{
  "experts_per_token": 4,
  "activation": "relu",
  "init_std_router": 0.0283,
  "norm": "rmsnorm",
  "tie_embeddings": true,
  "seq_len": 2048
}
Below are experts of layer 3 (counted from 0) of a mixture-of-experts language model. Rows are named router (the router's row for the expert), up (a neuron's input weights, with its number), down (a neuron's output weights, with its number) and show model dimensions 0-223. Each number is 200 + 30 x the weight over its row's rms, rounded and kept within 0 to 999.
Before each expert's rows: "comes before" lists some tokens at least twice as common just after its tokens as in all text. This comes from a sample of Wikipedia text that the model never trained on. Tokens count by the router's weight.

# expert 6
comes before: "|", "-", "\n", "==", "The", "a"
router,236,207,231,162,154,189,200,239,187,211,187,187,218,222,207,195,201,181,177,175,256,174,243,168,169,177,166,158,229,245,174,179,200,145,167,228,202,206,238,226,173,204,200,196,187,180,207,210,197,216,177,217,178,187,152,216,156,142,202,167,218,196,209,170,204,178,157,244,209,200,211,155,192,170,237,191,215,232,196,175,198,213,159,192,175,222,198,256,240,201,208,212,227,250,235,164,211,243,210,217,176,162,232,168,204,206,232,178,197,187,225,200,211,202,200,236,220,226,173,237,217,288,210,173,194,216,195,220,216,209,187,189,227,223,215,235,190,267,187,148,196,228,151,195,144,178,238,228,231,139,260,261,162,166,231,175,227,179,224,259,168,213,257,174,185,200,242,218,230,195,233,183,198,150,195,225,167,205,217,210,213,178,305,206,212,211,123,218,250,274,218,237,179,212,168,207,212,189,192,188,180,174,242,214,239,176,214,162,253,197,207,207,179,183,166,189,200,192,158,135,259,193,174,182
up5,115,225,152,152,160,256,207,233,179,226,191,254,179,176,202,183,143,153,173,230,170,192,200,200,179,206,213,206,210,196,166,217,240,196,179,158,210,223,162,185,201,216,181,191,224,194,239,179,219,238,213,203,213,197,237,193,258,233,253,208,189,225,224,149,234,232,190,186,240,267,189,184,265,184,149,202,249,176,173,196,208,248,216,204,132,175,244,187,235,194,241,208,178,238,200,178,169,224,160,162,252,185,210,234,292,196,198,185,221,202,237,197,212,180,171,179,199,216,227,175,165,207,233,202,261,150,187,162,230,206,164,206,217,204,206,193,175,186,221,168,226,242,187,240,229,204,152,182,159,167,213,221,238,210,248,229,168,248,198,190,206,221,213,203,228,207,190,210,227,210,210,164,138,196,163,248,200,157,192,204,195,181,214,217,189,154,200,202,194,177,139,195,186,198,215,170,169,222,236,230,226,239,276,265,212,223,155,184,184,206,221,186,239,181,246,189,234,198,163,231,187,228,183,187
down5,161,168,222,212,196,195,185,258,226,193,160,226,214,212,211,189,189,171,191,235,174,197,181,205,196,217,199,178,161,221,225,199,218,175,220,202,238,164,249,188,214,279,162,220,212,171,101,238,208,273,215,214,224,186,186,182,217,213,185,155,230,200,189,143,197,154,167,196,227,188,174,225,157,208,135,167,223,140,217,231,189,209,155,212,207,219,173,220,206,229,159,168,234,183,208,181,199,184,228,208,271,206,206,213,193,214,201,231,224,180,232,203,191,225,185,220,223,264,222,180,211,211,180,254,191,200,262,167,165,219,203,141,265,189,176,212,178,195,237,217,172,194,189,158,220,203,167,179,257,219,236,206,226,217,186,211,140,209,266,193,202,253,174,184,179,192,200,206,175,161,151,197,236,222,145,195,188,221,186,212,158,190,196,183,216,251,130,228,225,190,189,91,209,183,183,152,226,219,172,182,189,217,190,212,165,201,217,196,204,214,227,223,232,226,166,218,171,234,238,262,210,189,237,175
up6,181,160,199,254,171,179,141,221,206,147,221,138,169,189,265,273,257,214,223,203,217,217,200,170,223,202,238,187,241,219,170,167,198,211,188,205,196,226,207,189,144,215,236,239,159,191,188,275,275,190,183,147,187,199,189,211,224,228,238,173,196,219,204,255,212,204,209,208,158,266,202,205,173,197,134,223,189,154,207,188,135,222,209,264,202,179,213,210,141,149,230,184,259,187,213,166,182,242,214,235,211,213,172,182,230,204,140,246,233,179,180,199,223,235,193,243,211,205,175,237,170,249,241,206,195,200,210,183,217,155,168,227,156,229,213,178,219,224,230,160,183,209,217,235,232,202,183,181,231,236,235,196,212,232,197,159,186,226,190,200,142,162,168,240,248,255,173,187,205,214,213,159,194,195,209,168,229,178,218,142,179,215,184,186,227,209,182,184,191,180,168,228,205,176,234,178,160,229,210,270,237,251,200,208,195,191,194,167,164,219,242,182,188,203,191,223,196,201,168,199,217,185,223,190
down6,183,173,229,197,215,189,230,147,196,144,188,172,185,162,181,125,206,150,185,161,178,200,190,187,255,199,207,210,171,202,180,163,252,198,160,220,205,193,164,204,199,213,186,164,227,232,193,235,164,174,262,199,193,200,283,229,215,244,180,242,223,200,202,216,160,164,173,196,191,141,103,219,232,191,135,193,174,150,200,236,207,210,169,183,171,150,205,181,191,206,166,273,196,221,144,203,181,192,143,244,241,206,202,229,159,203,203,252,239,158,203,148,175,167,187,245,171,255,223,159,195,191,166,233,234,201,200,257,206,222,176,198,201,188,260,199,219,149,194,202,178,191,211,217,232,211,235,179,202,165,205,237,197,141,232,226,176,177,215,177,212,164,178,253,176,163,206,244,204,220,158,174,182,251,206,170,202,215,226,196,184,211,215,180,203,198,179,170,181,190,161,172,217,174,156,213,213,214,231,176,167,159,143,197,194,209,194,181,204,184,219,218,200,184,234,221,188,211,188,254,218,257,234,173

# expert 13
comes before: "\n", " and", " the", " The", " S", " A"
router,213,240,164,206,218,198,179,227,150,210,223,155,200,171,205,169,212,180,217,165,180,229,148,162,223,188,195,177,174,201,191,186,207,158,199,228,156,229,249,210,181,219,254,205,186,179,231,220,240,215,228,190,194,162,193,194,211,212,213,269,212,171,185,260,203,159,167,177,168,210,213,229,150,215,160,185,129,218,186,187,183,162,207,213,197,210,174,201,256,253,221,177,250,185,173,164,200,189,167,123,194,229,151,232,187,221,149,148,244,230,187,189,193,144,222,239,221,179,255,154,173,170,242,210,288,226,237,195,216,220,202,191,227,178,202,240,221,197,175,216,220,194,240,212,212,234,174,159,214,198,158,178,213,203,209,193,150,180,236,263,164,146,177,200,227,157,209,229,216,235,241,168,196,200,196,166,184,216,213,211,206,182,191,199,254,177,163,179,229,224,169,251,134,260,159,256,243,225,212,202,170,224,232,210,191,190,182,210,188,173,199,129,213,189,216,192,206,195,198,254,179,213,231,163
up5,179,221,204,187,156,187,142,190,189,232,213,226,146,184,244,235,208,203,173,175,215,219,165,243,137,253,208,199,239,145,199,213,167,180,199,107,201,204,190,203,135,243,177,178,202,213,201,231,217,168,246,206,193,170,211,173,240,234,182,208,211,219,195,182,219,246,201,207,231,195,243,258,214,211,166,203,201,161,226,188,180,217,222,191,215,172,266,186,181,214,207,242,163,203,201,212,245,250,211,225,169,190,245,151,240,232,198,191,185,184,242,195,234,242,225,179,228,184,193,219,219,234,211,167,232,157,174,232,197,228,227,194,232,226,202,196,184,201,203,187,170,182,213,212,185,231,174,147,237,210,199,220,165,191,230,153,179,191,156,198,183,160,201,226,156,164,164,245,206,214,196,223,89,217,161,194,249,179,236,239,165,233,198,183,215,185,203,215,216,244,200,214,168,213,206,198,178,176,210,130,166,185,180,164,171,248,145,189,204,194,199,218,149,246,220,232,241,256,142,154,202,253,194,210
down5,188,228,161,160,174,215,213,213,188,138,169,154,201,189,130,242,244,179,208,184,188,204,211,182,191,214,189,188,193,219,193,240,239,183,215,222,191,199,156,171,203,174,235,150,213,245,202,153,214,229,181,209,214,156,209,246,136,123,207,214,228,198,145,233,178,207,219,196,180,204,161,173,152,199,179,191,148,171,200,182,185,191,256,167,192,170,181,225,224,172,234,212,151,203,168,219,212,211,201,188,192,264,198,153,208,230,216,220,233,206,202,241,243,203,216,190,219,199,242,176,185,150,244,228,151,145,198,187,225,246,217,177,216,185,213,176,193,217,234,237,248,225,185,228,204,210,177,173,179,244,158,269,196,180,206,253,150,198,195,201,217,192,249,194,150,230,180,173,184,222,149,236,253,128,156,181,241,202,210,224,191,124,213,201,232,173,197,199,212,176,198,197,203,228,241,169,194,162,187,236,204,248,193,164,171,202,198,192,205,232,189,202,197,191,178,186,197,180,125,210,212,132,279,193
up6,274,219,181,239,242,206,175,213,170,204,236,200,187,227,210,209,210,178,236,214,225,225,210,193,254,162,210,177,192,182,202,164,210,246,227,229,224,194,210,184,194,225,184,214,218,240,155,219,174,237,145,141,223,237,198,199,194,206,181,200,222,154,209,186,183,213,213,160,152,173,262,258,232,178,246,232,160,193,184,219,200,205,187,192,189,152,239,210,234,250,195,159,277,212,247,156,193,213,204,238,153,210,189,174,271,262,200,173,222,214,203,161,133,176,254,168,198,187,210,211,214,202,199,165,182,160,252,232,171,188,175,199,219,236,237,202,234,220,191,174,194,171,204,201,202,241,123,194,158,190,209,192,147,254,229,196,186,223,178,143,224,227,177,217,155,218,214,160,242,199,218,227,213,204,200,202,180,182,156,159,223,168,226,163,262,166,171,167,184,220,207,167,194,202,222,265,227,170,169,190,201,231,197,206,195,186,185,236,186,164,200,201,231,211,240,168,193,202,111,197,208,194,249,172
down6,163,183,184,215,172,156,200,235,210,186,166,184,237,207,216,197,224,166,231,175,162,182,133,166,211,178,208,200,245,222,175,208,271,162,214,188,248,175,205,198,221,173,199,210,181,188,243,172,203,144,220,230,180,195,171,223,195,185,162,180,233,204,141,204,229,183,192,204,180,197,165,175,180,212,245,182,196,241,174,213,234,239,239,171,227,201,202,195,227,185,184,283,192,212,128,204,159,184,167,203,164,181,241,236,151,217,206,200,225,140,207,202,213,208,171,230,183,195,186,194,183,216,159,208,222,220,173,191,169,211,217,215,240,120,240,156,161,158,153,275,202,232,197,238,202,193,149,168,237,183,103,197,181,205,193,201,187,210,219,198,222,225,176,181,192,251,188,176,160,180,130,216,201,200,166,202,233,135,196,222,192,207,264,264,177,225,182,200,248,277,193,174,228,208,202,214,197,206,208,182,208,196,205,197,197,199,115,149,239,187,169,189,195,187,219,216,223,195,209,207,246,229,161,197

# expert 12
comes before: ",", " of", ".", " in", ":", " and"
router,197,167,158,192,185,226,193,221,194,187,172,233,220,170,180,161,233,119,202,146,180,289,220,202,255,181,210,232,192,206,203,217,180,216,238,162,168,211,213,164,201,186,191,230,153,142,139,168,172,168,199,205,200,163,230,187,219,201,231,188,129,169,211,207,199,189,188,176,188,195,213,238,240,204,198,159,137,204,261,208,205,234,185,174,186,205,223,163,150,239,146,223,210,192,201,166,192,194,179,264,199,208,189,242,170,208,151,182,171,220,240,167,174,214,178,218,180,228,176,181,179,185,139,194,244,181,222,161,191,192,208,167,195,185,189,133,220,149,195,219,251,229,185,174,171,209,235,203,214,152,188,197,238,164,213,215,194,186,195,264,164,141,181,232,206,216,189,187,169,237,191,133,241,216,200,233,211,233,193,227,176,205,194,220,206,175,164,178,208,183,218,201,162,180,246,183,132,193,243,195,151,177,156,196,191,227,195,217,189,195,200,161,166,154,180,186,194,213,244,252,125,250,223,196
up5,188,177,177,198,210,163,160,168,230,113,186,175,189,162,212,227,121,195,236,230,249,204,247,194,238,238,223,215,209,176,209,175,159,207,160,127,221,224,164,179,221,193,191,194,225,241,203,218,221,248,147,215,150,266,216,171,200,241,168,227,211,188,312,207,205,182,236,215,131,233,141,267,219,240,141,223,237,206,199,157,187,213,226,218,186,160,192,194,215,193,189,187,206,172,240,176,189,216,221,188,205,192,215,223,194,226,194,182,227,166,236,198,183,239,240,208,182,195,182,187,194,200,182,191,170,186,187,189,198,184,142,166,144,232,189,198,222,211,198,211,212,177,159,206,197,197,229,196,199,236,236,202,129,239,243,212,183,221,192,204,204,182,206,150,184,170,205,196,249,203,216,230,220,202,180,215,204,203,217,180,114,254,197,195,193,173,225,177,202,173,217,217,176,219,143,242,193,198,242,232,249,191,197,210,165,226,254,196,179,199,158,178,164,224,186,136,229,183,211,197,183,248,189,180
down5,230,205,228,202,249,209,211,178,235,199,181,182,196,230,182,225,222,189,162,230,266,197,151,228,207,172,213,233,148,263,226,193,147,213,180,227,146,203,232,190,257,206,168,196,212,176,168,222,218,203,183,188,194,197,221,239,184,190,151,192,267,205,244,217,210,192,214,208,247,226,156,188,201,192,254,197,224,158,292,194,241,242,150,202,183,238,225,176,214,208,176,217,217,210,175,154,203,162,193,259,206,175,211,150,179,197,250,200,156,210,176,165,186,142,235,138,195,208,170,131,189,232,207,164,204,196,181,180,199,218,219,203,230,185,204,213,163,182,142,215,216,202,210,159,223,150,217,169,209,148,213,163,204,172,202,151,188,238,236,205,221,195,215,186,231,175,205,233,157,262,195,215,194,204,200,224,221,175,201,185,238,218,151,236,195,178,234,184,223,216,191,220,167,290,219,261,229,173,177,169,188,201,223,186,188,208,200,173,263,154,255,172,225,209,220,227,182,170,211,243,149,180,206,173
up6,190,201,225,261,224,199,203,171,215,196,253,186,165,240,226,204,182,183,286,210,171,198,218,202,158,144,214,164,190,186,185,199,204,152,201,198,189,130,243,214,244,203,168,208,189,221,202,203,202,201,147,230,247,204,131,167,193,213,243,162,226,251,238,237,203,218,191,213,190,249,179,188,192,209,189,191,193,205,189,181,225,257,268,154,161,197,201,211,177,190,194,143,224,211,215,190,202,215,162,174,216,202,157,137,219,192,239,267,193,226,186,160,203,224,236,180,222,165,255,200,220,255,195,191,156,187,165,190,274,198,222,237,190,197,265,178,227,198,165,179,220,189,207,171,192,214,243,223,198,139,212,238,214,251,200,204,164,215,197,220,213,165,231,210,181,183,233,214,189,175,202,202,187,180,157,191,148,188,202,198,203,200,141,268,236,207,201,224,189,180,211,245,237,171,219,212,186,161,185,213,258,212,180,190,228,195,225,218,230,191,180,226,222,229,193,182,289,145,189,218,170,261,149,229
down6,186,224,224,176,220,214,169,175,163,241,196,201,197,168,250,156,212,231,203,192,198,243,208,184,220,219,198,276,205,184,257,247,218,240,133,208,217,184,160,210,212,229,200,211,148,227,171,172,196,126,147,186,212,234,234,210,187,242,206,259,167,208,221,225,207,239,160,193,236,149,228,165,214,190,179,202,190,232,238,202,236,218,218,219,229,208,293,165,211,257,221,235,183,199,186,216,216,159,159,185,239,184,174,217,152,225,185,229,232,199,183,208,130,202,235,230,175,235,168,212,183,243,179,214,205,172,228,164,182,233,217,187,243,176,151,214,208,184,186,182,189,195,205,206,224,191,170,123,216,233,174,254,171,170,254,225,184,213,221,205,229,180,160,210,242,226,229,219,224,145,170,178,238,216,221,185,281,172,221,234,187,296,159,184,170,178,211,196,208,222,204,220,252,215,219,211,200,212,162,177,212,211,218,243,222,190,195,225,208,220,180,177,198,203,247,212,218,179,198,211,227,245,232,189

# expert 3
comes before: " ", " a", " the", " in", " to", " by"
router,233,205,217,227,198,249,180,187,218,179,241,225,129,193,180,228,173,147,219,233,187,224,199,245,209,181,223,164,188,176,184,194,156,211,212,143,185,224,185,202,276,215,204,213,227,231,195,185,259,245,182,171,233,145,170,213,227,190,187,158,188,211,214,168,176,173,242,188,211,238,211,200,192,179,184,156,199,201,222,190,154,184,213,199,155,210,235,151,210,247,173,190,200,189,140,125,246,189,153,188,209,270,159,191,186,234,185,198,185,205,180,252,246,155,200,210,187,162,228,160,188,198,226,204,166,179,198,184,202,255,226,177,153,206,168,219,217,130,226,204,253,208,197,164,222,209,228,163,199,156,171,147,252,200,237,171,184,195,191,176,214,217,231,178,206,203,242,205,178,205,249,188,169,207,193,211,145,244,253,160,177,211,224,156,215,239,174,174,176,226,202,176,185,212,204,234,239,231,237,156,203,192,211,169,135,225,189,187,140,153,201,195,177,191,187,242,230,264,191,179,152,201,161,177
up5,160,172,204,220,167,174,217,201,176,193,239,163,250,204,190,215,156,263,277,216,168,202,193,176,201,151,188,205,198,236,192,230,199,210,230,154,201,241,197,201,187,179,116,223,232,212,271,191,243,203,217,188,185,244,221,187,242,172,230,208,182,203,146,180,176,259,194,188,184,192,241,252,202,226,234,243,117,172,169,193,172,194,189,219,193,211,177,201,169,180,181,201,205,173,188,160,247,225,221,187,173,167,150,206,175,218,224,202,204,238,170,178,212,223,184,184,226,240,155,185,160,238,213,250,167,198,228,203,245,215,170,207,231,207,204,193,212,234,188,190,167,282,217,212,217,271,141,270,171,195,202,218,175,238,184,204,187,197,236,184,181,216,199,140,198,261,203,229,241,187,175,191,188,239,190,202,214,192,169,169,208,153,230,229,220,150,193,255,189,160,198,223,185,157,274,219,181,210,201,165,202,163,206,195,210,197,233,217,215,205,156,185,212,205,167,218,223,215,156,162,138,167,231,186
down5,230,219,215,184,206,199,209,191,186,165,228,222,192,230,195,192,248,182,256,215,197,215,191,181,231,216,160,223,175,272,197,186,209,223,186,238,195,183,180,258,248,264,165,236,182,218,237,236,157,173,135,179,178,193,257,216,180,191,189,221,223,224,180,199,208,141,235,217,208,154,155,196,249,154,193,175,194,203,232,218,223,259,177,180,147,185,237,236,240,229,156,251,189,209,155,239,189,174,187,182,183,162,181,194,170,183,224,201,157,167,158,213,230,169,204,207,169,214,217,165,195,197,200,223,166,132,212,166,164,185,214,219,198,185,182,259,182,191,223,240,159,242,199,232,165,214,235,176,149,139,156,217,209,188,194,214,184,162,175,173,214,215,198,200,217,225,290,197,178,188,212,207,178,197,200,231,205,188,224,183,185,208,233,225,209,287,250,178,213,223,219,285,229,240,253,173,194,181,258,208,218,209,197,189,152,233,178,220,234,184,227,240,217,174,239,215,232,234,214,196,242,200,222,214
up6,182,174,162,167,197,206,200,167,224,204,197,200,160,189,180,208,213,169,192,198,182,147,206,137,212,230,133,233,174,189,185,194,214,217,173,192,215,224,151,204,201,152,198,189,183,205,188,237,214,169,210,175,267,180,217,231,207,188,197,153,190,223,225,205,219,191,218,199,256,186,169,167,211,212,177,230,134,153,210,192,229,178,200,229,178,183,194,193,216,205,272,193,161,205,213,248,220,187,257,217,208,180,168,239,210,184,239,186,193,206,350,196,136,221,210,245,190,186,219,189,202,196,191,155,179,227,197,217,198,197,177,181,224,198,160,186,177,259,164,192,206,216,181,235,190,263,190,208,218,204,236,220,211,194,198,211,166,199,177,150,209,146,175,262,150,227,252,220,211,250,214,197,187,213,189,167,224,159,120,189,209,163,178,258,192,184,200,163,182,180,236,176,161,195,214,197,167,206,209,224,188,154,155,186,197,182,258,189,201,208,137,162,182,176,233,118,193,235,205,212,175,229,180,233
down6,183,188,221,179,255,175,233,205,211,226,226,243,212,211,227,185,160,223,167,218,193,173,217,219,191,192,238,173,141,213,175,192,236,161,165,192,144,221,172,208,188,228,170,172,174,199,213,124,229,177,203,242,190,231,208,223,248,156,170,168,192,190,168,253,156,168,188,219,166,193,158,201,178,201,193,154,169,170,190,222,191,193,184,255,185,197,212,144,259,177,195,203,183,180,249,209,223,221,200,177,224,207,215,241,228,183,232,228,124,250,210,229,176,202,188,221,223,157,167,146,217,183,213,181,168,236,184,237,200,181,188,285,219,210,174,201,198,151,176,171,207,188,224,209,209,233,184,231,224,180,232,230,185,203,101,226,177,216,221,165,205,176,206,191,221,178,175,184,232,184,177,177,224,188,223,215,212,132,183,184,187,132,236,213,185,245,174,188,239,251,168,219,179,217,206,176,182,249,246,246,188,193,166,152,199,175,124,181,190,190,184,182,223,143,155,193,178,233,231,194,162,245,214,243

# expert 5
comes before: " |", ".", "%", ";", "–", "–1"
router,203,229,204,149,189,194,177,166,199,188,205,250,189,238,215,247,141,212,183,248,180,216,187,216,161,230,185,156,155,219,176,216,233,201,194,201,153,228,174,197,195,191,222,207,203,216,179,171,159,212,214,195,202,223,189,163,139,259,218,175,152,165,207,219,197,196,179,226,215,234,157,178,193,206,233,192,205,199,184,228,179,234,259,197,171,222,206,113,181,212,243,223,200,202,196,234,153,164,199,228,240,226,248,180,191,152,203,179,267,234,168,152,176,239,243,166,172,170,199,186,199,177,189,221,181,137,160,195,232,196,143,248,195,211,204,166,205,154,152,226,202,180,160,194,211,211,201,182,218,158,189,219,214,172,228,256,204,233,244,215,147,178,152,244,218,227,147,176,216,213,185,242,213,212,203,187,241,173,183,212,198,193,242,181,170,163,271,211,241,206,200,130,176,171,197,199,168,197,248,265,200,176,162,180,119,227,214,217,197,162,228,214,175,235,223,171,234,181,214,244,210,190,240,176
up5,283,184,216,221,191,205,195,229,200,179,249,204,200,229,273,177,237,245,167,239,204,199,166,167,176,216,182,270,214,202,209,195,184,169,163,191,164,209,229,178,213,265,241,197,185,213,251,212,220,158,161,207,226,226,170,231,188,196,230,202,257,194,202,209,167,217,218,181,173,255,174,180,132,227,159,194,234,145,168,200,217,268,222,222,154,191,190,268,217,165,187,170,181,199,165,181,168,193,218,183,172,169,201,202,176,176,209,203,171,212,214,182,173,201,163,204,220,187,207,185,217,230,211,256,240,198,164,170,173,207,142,221,188,156,211,202,170,189,225,200,146,230,186,198,246,204,237,197,175,191,193,257,258,216,249,193,180,186,199,215,174,178,182,261,187,243,240,224,184,195,170,181,180,206,174,170,182,148,256,211,227,206,224,161,210,181,278,190,216,174,201,145,190,173,234,223,232,168,162,187,194,153,195,201,187,159,175,194,187,225,216,191,262,286,239,191,236,165,183,226,217,214,215,196
down5,201,177,181,176,233,200,204,215,169,192,237,189,242,187,218,273,195,128,201,213,199,229,196,241,216,218,179,158,180,216,135,206,125,173,158,168,251,222,236,223,237,175,177,220,165,211,275,112,212,190,152,199,174,208,223,212,235,234,194,184,175,248,182,176,185,172,160,204,185,170,226,209,205,196,223,201,219,156,218,183,191,195,214,210,189,227,235,174,166,174,213,226,246,175,188,250,204,193,189,204,200,172,193,183,234,253,198,207,217,236,208,240,190,198,190,134,221,196,245,211,199,232,209,158,232,175,206,212,216,138,215,215,200,222,199,175,179,216,182,201,201,135,253,218,191,233,222,179,192,218,204,256,211,179,164,222,197,219,163,185,241,167,178,129,200,148,191,239,180,242,140,169,143,150,148,241,228,228,204,205,176,156,205,187,244,211,192,194,177,209,167,197,195,154,242,183,179,213,238,177,215,231,186,221,164,145,175,240,220,204,279,183,225,198,204,168,151,184,195,186,201,235,182,240
up6,202,175,220,158,166,198,174,224,179,197,217,231,122,181,191,204,207,215,257,236,147,239,167,236,138,236,229,193,194,222,229,156,173,217,202,209,183,167,192,205,190,227,232,183,233,231,217,186,228,177,177,228,226,186,223,187,187,254,187,174,224,243,221,144,231,198,212,187,203,178,246,186,231,192,199,227,133,223,171,217,248,209,201,170,179,171,184,216,209,177,191,167,202,172,218,203,241,196,238,197,143,257,214,198,221,195,154,207,177,193,234,191,187,178,167,206,205,206,218,210,160,208,181,201,178,166,244,234,191,221,226,221,188,198,218,213,177,172,201,204,183,200,223,136,218,227,229,63,238,206,189,218,196,170,238,256,203,249,188,150,191,172,146,234,178,221,196,158,179,187,202,174,160,171,217,247,225,221,200,202,196,158,184,234,201,182,193,173,150,230,200,183,146,163,182,236,234,207,186,184,202,204,207,177,158,225,256,123,280,244,176,220,188,218,150,216,202,148,166,191,171,190,188,170
down6,198,186,195,195,207,192,181,219,152,240,159,201,202,219,203,164,208,116,138,173,244,162,137,178,216,186,207,168,177,189,254,196,242,196,192,241,183,172,166,252,202,181,211,177,192,216,184,227,184,154,243,183,161,194,152,191,188,227,243,263,200,199,236,222,208,191,180,195,212,185,263,205,181,166,163,139,198,188,191,165,165,185,199,200,227,220,141,179,221,210,180,214,201,220,191,225,145,183,179,204,215,192,201,171,169,235,230,217,259,152,194,188,226,218,193,188,190,195,259,237,199,164,190,201,159,181,164,178,154,221,191,198,191,233,158,197,217,216,219,209,261,165,186,203,208,194,196,241,184,166,260,185,230,252,163,231,246,250,176,189,303,227,205,184,216,192,237,208,217,210,180,213,195,189,158,173,144,262,192,208,171,258,222,196,200,244,227,255,177,198,172,258,201,196,212,215,214,225,243,243,220,226,175,209,255,165,208,189,165,215,203,195,207,226,144,246,223,236,257,178,188,199,198,193